Weights of a small mixture-of-experts language model, trained from scratch on English Wikipedia.
Training: a variant of Muon for the experts, 523M tokens, 3988 steps.
Below are experts of layer 4 (counted from 0) of a mixture-of-experts language model. Rows are named router (the router's row for the expert), gate (a neuron's input weights, with its number), up (a neuron's input weights, with its number) and show model dimensions 0-55. Each number is 128 + 24 x the weight over its row's rms, rounded and kept within 0 to 255. Numbers have three digits each.
Before each expert's rows: a language model's description of what the expert responds to; "comes after" lists some tokens at least twice as common just before its tokens as in all text. This comes from a sample of Wikipedia text that the model never trained on. Tokens count by the router's weight.

# expert 58
Description: Nouns about seasons, elections, records and figures in sports, election and census text, such as season, votes, million, Championship.
comes after: " the", " a", "|", "==", "===", " The"
router:147119146136115091133142108115119164155113145100185125068147141160178141104136124115136116195150161122125140157097168146089130154103143118093138149141157143131145122140
gate0:129133148157160159155159125131132126165132095157171151118118122145122157110155141117169126174104116088140117142148129136125191090125115102144126178113149160163144127082
up0:142159143123143180163143105101139164169126130117152125118197110139177119061128099147143117123137126115117071148130104094125157126158106104110159126137135155157159111147
gate1:106131135125079137116158117112144155115094146099094171137090095150114113137163130126141126126159126114088145161120130144082103154045118171121112198149190097100126132145
up1:165151088159124157112138118096149144124159099127136128117140104124113092110161102121179124136128126131106131120156180145122130134106077171132117138161116108114120110153
gate2:136095142151148152113178089106129117155136166109133121147126124150131123152109139120118110189107119080100135095125148151133117182107157104126136135154110141099151138125
up2:109084138132126132151109084087133166118085119142150138160134162158104087166139122145123176144146129118130172123092144153159095096127139108090141176142131136151112129136
gate3:109105090145130146138167132158111152155138143114120159098178128132153101143125123176112119147130128126126129143115109110143143090175124159101116175112141177141133104158
up3:118132162124163126186139132153108108095158116111137093130105100139144153155129101164152141168125141178169120134091102170168096108122110124108148142137158144151122119140
gate4:140116135102130152113102129120122135122093114102100108100157125171127112149104117147136115113162160142155142119083113129080171148124103128153089144132104113181133113103
up4:138095129118070130179141117077171094134148144138179139109139113149158141176082124102127116101154150160137121146170149130118144165144087135133104127128147136141143150141
gate5:122137109133130142124132151113152146122124126086125114091164087115132131143118118132156151116104170117129095143152130079135119142102180151124126116120145141159117180097
up5:132119156097123138106139101148141155135116119157171125159105122127148156097138108119119134140097110145087125091154114137133118126123072145097131138143145129144087092120
gate6:123121124144132117138129158079138163090124129146140132119134149131131162148109120140168141159143186103134127131138142150139083120122134144091122144123129124147144165165
up6:105113130193147111150125126086128191100126122133167131162139151140142118142120127116149127174103175125127163129070144117128150111123132135107132127117148123138149144166
gate7:159128159141116155099105141135106175154150145136151142129170095086129166084127098095099118060141115120154100122154161140110140094126178105144117127177110142126145148153
up7:125141111150167100126134159140156147122112138133150091122091108182108127150133141140172148167151117147112122099118171128159121139118093144146174112172124150139125137129
gate8:107137136166161090126121096161104107155116082144173111166113143140148119110115145162119140133125135123092155123132137126147119093152072133077138145115112135121100123135
up8:132109137122068137138162079117165185097158135152134172123123122107140133116129111122144152139174120149161092149146140125128134143123181135120134129134082180110142105116
gate9:105153156136168100124127134119133099128150114116118176113110120101118118114107115154130164160147141123129135128065160132105140106110123128118101123108146161135110117081
up9:132124134110153092121106135089141107141144123128121109146131144099099124129094140168100114076110109126102115107168147144125149154144158170097133120138177151144127138143
gate10:154108145103105142088136097174167117145119107161117116131087151135097110088111162131111084131138097135156116105113189132082145136066120153108108150098127117117157098118
up10:148096099113141136099141090170130145154123060131144112106113163162124154146131175136092114179103085117113145129105142128105189172096124156095137158091141140132126145096
gate11:154119119135133107139136135133122147118168135128135169130152090126143145138131133125107153205158128137082126132095133101113112141140116117159125133140098133169133130080
up11:118099109106144116080121109104131142119102126137099071162119148121121144118096135091154128143118149143139136112134145174130155112144145136115131116102111136121118158159
gate12:148096135075108145110125139089162155128121149071144141102120095082162135074122151125158078151106139113094137115066100129142140134108104124147126122151146119146104129115
up12:129106099103146160124087154112127139122155144108154154080134111093155114136134127108138125095116120149134129112129152106133148149149098103157151083116131142172141137100
gate13:148117102112161098103126124111154176176117132144180145154180129161132094082115099159126101124135102097114098103217108138123123110118122122122136107142127138109105138125
up13:108104128130107149175146119132099084102140117092095121143110141094137146150131151148107133123109147151112131130084156141153147141155116133108073121119148116179121143151
gate14:138143119112165148117152098145145107142145138101190113080098151108115142072074101117119139157124137174174171157102140139143156141138117107144144095110135175126113131110
up14:133106149146152108161193119149127132123158124159118104100110164155111137110106103142124155140150138157124119157136171148123106167144115130116086139087154156151140110142
gate15:091152131086097135150083136117149126114109106121170125164124155134123124137065117101112160150151149084154122130109093094103136129118127136065141139118149162138138114144
up15:118165139091106118122133129117154118166155132108167127144114158126149123119113144141107141128149133147101150146130156138120150142158114144099144112137131170155160122136
gate16:153125152177119116117170164134095129102140139115115121124164125055155116156068145114154080107146139131120129105088096137136105126140129144134107147152100145096145084103
up16:148111121160154152101156114111143150124167138139117174145134183123132143127125103119153058128124115116131098112138122154123137074120121163144135125174155116106152055142
gate17:143077134178115094134118167089115087164097114081121125096114134132149113148081095144134141111110136121104128152145139115127092144139127120139126102143137141128144148069
up17:150104153120155136140137086134131111103128128108095103135124137111148120158113101136132163113140165165157133118151176159084134143170173145133081152109091136117123134109
gate18:134091124158167110093129123153158128175092122094124099063089110091157084125132130116175128099081141090140123116144190134093081160093102105127160102159111149089122103133
up18:120141135124092137157175119079106164144105109106166122144159131143105138111126101132144160123151115100140126152155118160136173121122105099129109140058121139153123151103
gate19:150129146150125106099137118152209174141097150141160147094126127128101139151128120122099117159169176145088133164105121109141123118098107102086141090117125142138119133122
up19:150120131109112145095092097103127057119119140139106148139119140117088158109129155100131095131142151116131133086133151143078169109098172209131148120117134098076119132107
gate20:108113163152105116144162164099146113159152108115120161116102140174129093117134118108102141133107123194138105186134133122114149130113108139158096105108134098161102127147
up20:156096142102116132154114097146172161121144150142092113100133142114136193165099137129115093119146116171120112121125105080119127111164162128112150144107112129114130085147
gate21:121177112161111098086104120122144116144123134103157069089114142120136157117119153100135102102114170169115131119150120102107168141096131157164165115140126110146142126087
up21:127115128139146161137158123130110110114158100163068154159148085141093110161122131147124156093117097087143119128145140133159103132171097141117103159111132127122136109160
gate22:184135147098136159156142107125149151162159128111130105113118092129103154144121101157147125113147135161126131130141154121157116130147111108126116135071118156089158164155
up22:141116149135156135135145109124114138130143155141108117166127161150117134093152122128091100136133126138140162115145117109103162134096145142107193099158145086120120120095
gate23:141133128115109142126086119131146149106136160152114146099097121150127132137114151134143128128152117106165106131135121125066142136145146143110142168175152159139179158163
up23:130130150130141091102123118149143146123150126177135158093140128160134120109116153149166104105102107131133169123108146153100169133154149173104145169134128169107186157158
gate24:122111119100125102137120141136118109101182156133131160126177132105106095147132151148114188120100157093156135101079151137126124187127111075138156180100090121137131134125
up24:134118131129119161106111145113148094099119094145126127100166117129135107129159120166139166116115132113108150107101103152122116159125100092172166171143127152114179117154
gate25:159116097154108093157123115127147153188116114128122129132132127106136133094119130155147119116141098100105092169144133103103132122083155104139075138116152173148120137172
up25:100144142140107104117129148113174172138171130134105119107146095149118135126144121117142101155121114118129129123095124130123147127117112150127125166112094136126166114085
gate26:104138132119126113134121126140158160164132153147124120117137131128105174136131152137142199107164107119150119163157119153057110130106151118086144116113165093119144123085
up26:088107076119118108138115123132139134100096126142149161125094131097108151100144113116144178107149163095132102171161103135101156123140156166081142136111113110114126121107
gate27:200139153136169142151168106147099120132139108134138122100110136161143100129126143155131155141093158098100124110125173154107133125095140102169140136105200135155105110137
up27:082104111085102121081119171117099090152142148111114148156110115061135148128135105117129110147138104150138169128144102119107132111128111092096127146171101106143111100072
gate28:139128166125116121154131100146089171147102115116130119085095143124105164146136107175096114127083138130097122151147129141137120110117165121172105136146159177167112165089
up28:152139123129127098134141132133077186127104118127121135089102168175177171139151116155126122131109130144084084171107096088103191104141160115105099116120152183150100162128
gate29:145130133128110115101133101122126120139119113157112102112161117129122117121083135115134154149162113124141146137131091104061138075087145087094164106142149126147098147163
up29:107107159135133175102100123148168101086135151121114152204141126114111157144145166144146153133120140130125086092106133153151129126169117178145093147148119123145157085088
gate30:154124144092180113138102143142113154095152111139157131100150116118104119124145126108136175111119158168110146151124139154155098115097097142131151138165143130103107111137
up30:117167069136139140150153127095108137129134120136116132149133120083128120113085155146108143130138120146103087132138114111123130111151159139130098118108156116127159160114
gate31:127152155100111080107144151116087127122113141139133117138136171165116161160114172095140176133120126138150135155136154114149133118103110122143127127150143111128124123108
up31:123140138109095164159136137148117149123136170125124139123152123121134114157181140134145120159125100166099114074161101139161153156136097152094167103113141140117132091102
gate32:154138103146140051127130151132121141115093118099131131146131115124159100144110150157142167149135120158115133137120133117113109136168111154174156151145142134131119115123
up32:119141126136167154111079119111109131137119093165140115110113117095112143110128115117100100140120130111164091128129108138136160105084154130117152137154168063121102115106
gate33:148123125154188116151158109158150120138127169104079165119118096148118154104088098098102137167141142150155110112190147117077120130139152142090116132142135185091148135198
up33:110152094124187141113092108155092118115121137091086149108117131132075089167095108133111121106121145189166109148134110117096131107125141177106110129124110106115167098115
gate34:133096085104098127157084118137119116125166132146126138142123135122159102141128152095165156120096144118135118158104124121150131132098152110134152156142142098144172151139
up34:106134101143100135151071135121107087143131120161122114113108080121147095130123136129090135136117114132142111135133111119142145196131175130111149105154147144124161171091
gate35:098108081162149112142111129142118108143101124155144121087123172150171074141102155152167076136144133127195157098136167134091132125097118112056122123167101162126127144128
up35:123122105164121122142135127105115113137116145139177130123130121103119102145131147168171151130172125146140164096147186099125115147138090107110142142148133167107097087133
gate36:113119130136102135115130078112107145136110136179137123119090131127127125167175151095171138128160118136161134166171083154105112114135155143099121107158120117146147099124
up36:174115168155090146121115124110151125120115147135120081127173104100128124139118180123182115117103129161120135129145105150121114112163132110129126105111130086118115123146
gate37:100170098121143075116144151122137139110114110087124081107199168119170158140182151138125119109127099128145133116145082161117154156147121104093118147110086117111145123135
up37:142136119119151119141166135156117130100142121124156066099120187122138115148113126125135106170111109112129152128141071103128156155127131139125125152125116151086177077097
gate38:122162096139123121136114150123139116131149150130177082114139156108114122173141125151096135157123135092087139113157140065139128120148154087154124157103137117113126129128
up38:138117093108131123152103135103182125119144116090149109124147141101147106142090142143113139144117099121150145128094159109115141123112120093163121142090115119121139080125
gate39:098138123134123156164157130150120147135171120120121155137104132149121139111130136115141100137141133115118139132122125135101111127110115112104138149118150105121134151106
up39:111106149124118166166136082102068134151126109097120149099089112185156122142154092126139097152123092123141111117172135110141121112164121130085129125139155120117133148102
gate40:096110098122114129064135126136114104149139181136123114142150134126093150139098122080123095121159128139175112090134144107100143139083160173100153178097074118112082189152
up40:136115138156143136166091151122112122080095113095091098133150149106165156142121137155111123104109139113069119167150115144127142136139162127127122103140124116099190088087
gate41:125135133095133152176127149129112157099151102128123198154140132113108146131095146143080114165131106119115163119146157131149111135125125104125123114126160102164142141106
up41:110082113102152141083143133092145090101117125153127169116130107138115135149118161139128112125172082134104170119147144127103136114160091172070112074120137113127096106147
gate42:130118167156102142085156093093092128155157159104108121176107112120118084146126169122093095148099144117122167154133144081147135108125133103125149157153114126134165123140
up42:127112140127137128176103148107136097125128116152140126106177121151139136104106112125148109114143123143134069113084126172085130129117180154139148119173153099150160075097
gate43:102134109145102171117143127132135148130148162160122116178125104156117144122127140134136155109108124140120098111143148098155115140153099134074149118153133088086150119173
up43:109124116139128112108124125133117111132137139092140104156099127128099121120153122130142135126162108147126104106173103171137170106117104138108149109122117152155113098184
gate44:130147134099152158095143147112129080155129134205145157125108132133149124121160101130132173141112139165152114180122152090147121138112145112102166130111148103128134149134
up44:137129135120110141124152151148125111099116114146115181110161116104144099112139144168098088108097113139121132081095107112144114153137106148115142142169121168098116184137
gate45:136095126159125132139146159146123148121123131172150133129161149138154113139084109075134150143140117148114139136178152125135117105130133078118127100132088156127143174129
up45:120150126122099133115098171102108098118165132151128140153135100152148145180129142116133162121133079096163102089142128106146086123129116148115144135130112141126127092116
gate46:111101135135098139132128127143126127130079123115140122108118115141112141115100119094142173173148144141117101118143116153113137119136145100069158101121119122186122132122
up46:143125153102093158144135143155113132180152145160101132144134117104135136126143111102079136211111125121082095201127115088144135142115126163096150146175101136134139123115
gate47:135174139135129088141120155108087172098086091129182128112095139143130146112182065122127142120126129102149120128106107117156142118127113108158108167155105144122106157140
up47:126123110140116166060156083139136161131156130106109120164096112173110119138050086142132136152100138154108092106096141116134172126123090094142100176089132081130152087153

# expert 42
Description: Abstract nouns after articles or prepositions, often before of, e.g. government, development, role, history, condition, risk, leadership.
comes after: " the", " a", " in", " and", " his", " for"
router:171144098117126098123120135138141144134119132104126176072150127170120148124137127118139107163114107113100154136124152125149161151114163116095138138123116156123139122105
gate0:128135106069126177131138110128116124154094129143096155106147114082088133142082108089154134129122125119111170145118117117091113132100099164139094128148149157125170135142
up0:143142112150102120096131127156123139118119125102138102145123160104107108145145151110106191111123149124124149094119109144126140102059107142177139132090101151156126093144
gate1:147111085125169155126142192100092168179103157122141139118161129108177148095126116137157152129122113132090143121088172080109125114118166144139159157162148169105114126109
up1:119119113123124169137114169136112164161090129125135140110142145065099173102129110105116138134120122120146101116115154145135143132087150153122109125168132090079104130131
gate2:140158136107174136130135127126100147150099124148165128152134149140194150166151079096126115154124094112111127157123130128156164092132158082139153145151159140127103152145
up2:148126096100127093080102127128127132109164157112090141151190171117147166135166161127152079159107158144092155112126133145165154164139096118123106141104153143098124103086
gate3:098115117103126113114135169111114144166072126134173120129112164155097149158110114119137132116139103099125137135174160109127154108116142110107131132103164126164132176119
up3:160143143124173136134100109115156125139160120177087148140143109078124152139127165147133149150114125161140117134093076150080113170110090149149140106125120134102104086134
gate4:129131100122146150127137088130141114156148142118134092156100115169127146165136129110141148139158119139148109112130132097112148161108088121107140117049097152116129109112
up4:121197165130159162115117141137162130124137136126132133124112116098149147082135124154128148169138141145127141124094148114185182109107095107135145152075136178127148160137
gate5:144122100091104149095109119148088131143136135183128180134093135192152125120157158176105124134118131110160159126098142079166109174124131089127182146101133114149121140102
up5:106122092111110173089154147151093145115135144154139138142090115157150105123120140167115143153095141092119147126105164105149107146118138101152156131103116090163159116066
gate6:110143112110138110114123160131107141108123148154130137116115145105120154111138134146111165133113117185159156161150177126117126125142137118104111149112144105119121074162
up6:130121116126115064139102138114097130070104130134113119087143133116113144087107117107115121161177127181112175149121122146134167128119145091109081126101126100140135125128
gate7:134096100113103112135112133116154156132142106131122115146142125139142192076119115184099115156125149092117153168134123148134129138129123133099132102138162142143120112121
up7:130127105104140132168098102137117130148147092160115161125113102147153170146089121168126103125135169135117140162132110120114166176093130132128130116108113123146141110118
gate8:124131126154191097108116164131124117097144119154115132124136133125124128140140124141135100124125153148145124131126138147137099146144112127127147132127126102144135121123
up8:117100097148126104128098117143108124130103163138119122107117142103110141134108096113152138087109105116162145137122141132141122096073109128130104172102149103142145150108
gate9:139116077118084156133128145149129140121132141085132114090129134144095106137143109156138110077098144153127102144161101126130136135157112139130134110169126117147143105128
up9:106126163104105116136133092107144157151092123135161107124145123104128161150139132140159158165095131147129153129138085126174127102112148182177178154122124150181127174145
gate10:141087112092099121138149103145128173149124148114137144107158126101154118123160137105075137125131124117126135134141153131133140073139125106088151070110128128146124099092
up10:155139125129127164137108146086123127149135156152130152168107169108126103105104125147149110135104124129105132124129181127128144097094119139137165118058144063124137125138
gate11:126080137125128112088128152106166149125104081117099168113157125079086182090132124138119146130168108116105138126118137094108135144148080182152092150139147164125133086138
up11:132123162131190111124126138124164139137114136139145148108088138138093115132159133156131130092176133101098135112140160118142149102145147120140093143099113147161124082115
gate12:111166127140098127128125132106102168150133195069118144081124124108134160099146120096164128164116164123168143165174107073116138125139156098136171119102109131134112158113
up12:101135124094128114132122106148143079131117073146126160176097120118157171097107153161100142118128092118161113116117106116159129161107132112168121110119104165105132116153
gate13:150115111117136101072128168052133113149126073147139108094103110178108122101186092116112143121156151094113121156132136098129140163127113183105142124138129178138094150110
up13:139141177146139133169117109149114122147140171101149129162126128132116129169071157101130111162110148145190148102107135163161166114101093074146163139124116124105128156108
gate14:136105115120104104118120125105172119147144121105126103130091136130096160109117173133123129137121148165142133098127142157158138148080110129148155117113147108123111142114
up14:152107105077117138130140080139075139133138109158132149151150133125145120115111114116111105140121121096126079156133157136104129144157112126087084148105124134107142127118
gate15:135147109088125125160090123118096149156107119103104167092131124171139179143088114141135132129112133094089121135113117111124115121068142150118092137142145119108152156114
up15:112113133100131163103112164163115159086157136126143047129130114100118108130107111086138096141172145124100104147154110148119132142161149108166071099108126106165093135084
gate16:157147108144130150088118150170104095103170104085171159118139147121099090115155098111116107087113133134132108133123092135107125112087080099116123133155139118102151178168
up16:126115083158141121128137129130098114124157109101147146109174145139116129147166143121141113122126142109110092127127131119086147108151101144115098101170144174145126138152
gate17:155146110139111143126121126100145120158095110111124175125181110126164173077102146131142143083133125138123172146168156127150133121139118140105120098096131089128137128117
up17:082115123119097183177153145099106089134185107119149078124080157146127109118129124111138136111161142133082083143140122130089166110147118112110131140099127164108145177158
gate18:133081117134151181150175134123102148140082096096126155093129111088149108170097128152174163116134110167102166126138109138157107147137096139172160154138109153125159156158
up18:102193136113067112104081129136131114079146145123142102132149152155113106107137122135076098131116120101124096151128139133133193097135136104095101123085133090139098094108
gate19:137134174117122164158139095137064145146128155164182107120135118091140179107164079112112143156176122135145117116137141113125108113117133139141127089123108115149123108119
up19:114154155140139128129107127117138174173133143148106128120086157189108115140147113103150154135129165103157102091147134116109113138120108101146136142114175117121121150114
gate20:156150170108130111105122108144099143164128103154101129126150149143112164098154091129118113176122081129110104182099115151139146138154147130170097118122141160097116152107
up20:136149110161093113085144140114128142114145115130100130126097163123133130097111129163112151162140142126112152097106151182109147133143114144142131132160161100070106117106
gate21:095111096121103146117149141138166123093139131132103120124110133099128102115141136123081126119125137132125121122116086167141115109101162183105102136083127122120173124131
up21:117122102129096120086131139156136113103152158113095102118130101107089075074130124113107123117132167132133095149105106099159110123083167108099130168113104120144149177154
gate22:118145139160153116117134151148160103100093124122155100093151137142122120135131134141124101121140108109143140131124100135124147126138120116117106113143184124132156121191
up22:161083152100071092135114148153081111122163100135111179149137142141144112126117138128119177135088136114118156156119161144157123113091161127140105149132091116115124143095
gate23:163134117151109148144120120122113132128082104098126158112099135186126141117099128157124087104142136154148127114119108128132133133094103103114150084111081128120127115113
up23:119131133110133111111139127151155126120162109170104113146092076087084130173138151117140122137163138077133139120113140091143158137127127126120104148167101142168122129164
gate24:081118125130151172176154130127116158123101117107120106129163145146149138133125121091143100127115101125084122128167127131085132117129105148102113129117122166168149124116
up24:113132135136136107101140176090096121107109182131155116132131162142114121099152145140109149082151158117152136152106095172131148132139104147145146153102165161137087135152
gate25:146142103151087115111150132142136161151118144104110158115142108138119122153103097156175113130089113116148147162127150122128132133133116093111151082133110122128137151124
up25:166102143131088133114165131124141145130159140131115093134102081136113149143103092147114102171111085106144152151099185124115171156165111127126145110161151108119120177141
gate26:120099120146121138112161111143173118128126110171117101115131127075105128118116141142084110129093083150158104111139138173108175103131131156126122119133132142163124143130
up26:128152111137105158128123175166110114083120118162121138084136128115128119149143106150116123128129102137124115149162142148150143172113158175157144130140141128159094117100
gate27:119120134163112125144113145125156127138133115138115095129124161104173133113104142150104075119081097129162109115114080128101126200151130089093104143141157094106123136097
up27:115123157130126100143067148153132127136150070143079155111136103148114143116116177095103157117085090107135142110143096138134138156129116114092118128134171090143129094128
gate28:153130133098114163067184149135148133130171107132123119121127107114140155112131118118135158155136101125133159156096094144131123185108172093126122169142167104136125112092
up28:098089129131107165131112106105141138117130145118098122103105141138120167137123153159170146105099162152138149106157123134100126127130090142128106146087098138152129140144
gate29:152118133139106131090141097109165144109106130162137112103115157088165133119115117107116167210183126163199103110099164155144137121143121125120137127166152112172096158104
up29:113127094137091156105136119094114167113150139089113125115127127119146146119126096138151100132159121139143078146123156147166139117096085102130113138140082081137134164139
gate30:130168109124087135124129151147094115122137142165158152114123150122100107164108142138136126147112146098098151105155105148138152108110115095103122138156110116101119155117
up30:134129157123115130156110106087126150118097102143156118137115108112114173125122139109121107091112147091142110133149129074139140121158128155133130106087080106119140106058
gate31:123129113096140142142151182106111161131102158172134121129140120110096135123103107106129157152116163097088122147110154136158102170171091153158159158091142133136105115139
up31:111123143126134125112137130133130120132148118086103132157100140106120162115123151130127168088069091122096082111163175125134116143144144092098121128119151155108153134121
gate32:182118133152135127128178117107124108167157159123145154129112141141109127104162125138097142146121156139150113172121099146098145120143083124143114112134151147131099079126
up32:139133143132162127110076154157122094163162142137139121152136118128123135121120163115111129144148128121120114133169170069146125159073148105099109129165119076087104133112
gate33:154117166115091099092139170077128134082152165123117140122194126095098126107136134134096105131142135107166134112164143093152138132174143130148100153129105140131088121107
up33:164093161101091196102176107141102146146140171097131125145152104173137148143110120127119122134120127130125137141123119126150094126166124106140151111110130160101126110095
gate34:126101113117123154128090122109164140154123142098138160118130090135173095090131160158149093119098101110138145166110104132126147136117152119100115141144118124105084117164
up34:124149167152134113124140120112105115101175121169126123147088150102073149175177089159098173119129106128127125120118122124123138121098122110141147113163158094120124100095
gate35:105163110147172104155150102153134176118104127169094178150093177124111115172127095136113142094171141128108138136120134142088134104149098123154119131120094140131142135146
up35:133093146112141116159132129136116117172132172093147108117150084108141166130127132125127095116107106147138134115169102119129124152126154146099124146157121121127162144099
gate36:132119146127136146116142153117149147104101087119128097141154116152145128101083120105111136160112133115161138127159148120134112163123104118145139134094145144103142142135
up36:146134128102114131096136135125135139138114114141105097128074112100119134158124086149144122151124138141117156128136145119128148097135149106133113146114095095115094142127
gate37:105157104105125152122121145098105139145142126101153081120117110119093116159100110128112090141118100132098160154152114141158127110128130118156164146170098102144158077101
up37:131152119109166198146116101156095116152137158145151130114135099144150093133160145083095115152109111145116151132151148141135107115138113083138105122178081094124111114146
gate38:152133069140148167113115107125124120160116154116130145096156136144119097148143110130106152098124118122151130138092161114103142153086109103066095153144112170148124134139
up38:134175139141113131112160151125091178135103151165120136132144138118168132110156106161142144111101103149139115144139124166165171149129133110139092114150163143142118128141
gate39:112170121141173122132126099123152138118176136112128108108139175115135114121130145110127156117115169128108147161182124183080138151104159155106168138072151125107098106148
up39:156136123173182093090126111138104104106159125145136088100101112117142131114123108129114134149128137169101130107140163161097145123118164122129134095083124129137090103160
gate40:147126143113131126159092152125118101109122136156132082130129128127091091156121134105106155080150178185121131174136095135112117165158117137135111159138112126116097123151
up40:156127158094121113151096152151139097106122133155105112139090139132145111131170134088112149127140201133111154127139119138100125134131109113173116119113092111084123146132
gate41:109117149145140143102191121116090088111133143123145102113132114101136143161149136121206093138132118131126115146134157153111093154111160136135101130150151144120154120124
up41:110137128130120149095127133117103120104113100078159115135116102093128136146111129137145139191146121124131116141115142142102134141137119138152085121132132098131154148076
gate42:144133102120126116111086180109139085111124143126071155076141102143153175138165138096147158171170112103149146131093092157097157135101130075125149109087080091147116172146
up42:131148112115113168121087171131156139126098115114110131128131122132136148111141092088117111132139104122155137099120137138105124097115111071111164127036091128145110105095
gate43:169137122109138162170136112181144140142094139154088101141118107145169101102140154161122092124092090153105126134098105109152135064107123104140182129120101135096156108161
up43:141117123116143158113096101133072156101133118135102139106096160069116105182133124144128088095133097111160137122094150116118129129139146137138103121102139120123133152116
gate44:115123092166117147114099158152073151082154111148120106148121075178140178105152116127142116098135147141143136083136112143120152140099137153121169187099114079178144129097
up44:131116096161105143130116135089073132096118134156121131160102062158115136143153116099121096127117132172112121091104127136081106155126132153079161146097099154178123100132
gate45:139091108104139157141097162108134144121150135140082142134145179142129099168095126142128103133126128104076157123142167110110138180107142118157102156155073102118094121114
up45:103110123117128172131087116084107151120149121115108117101148171120146128121139109137084093133066079092125105114128156157164164126084166094102135139117133100144132159104
gate46:114095117148152145143087165129097134141197109104112144081146140138136135096166125080094166114119153135104121114115145116139137135112111105073135067100129135086131146139
up46:100072113121151132119137145085142134144173123086110160112103146108124134124118139105078167146101141129139106100145161163106088112118153151081144085097122124104118149130
gate47:145128107096108150101140131126159124103107102087122115135145138147130093097125114167157165089112139136130092160089121061090131132125146115141108118187122144098134120146
up47:146156154154136165128106121136126087096113158117130118080163166151154137163100134157140100166096186100170103135129106082087122118104172120119125130126095119113124145112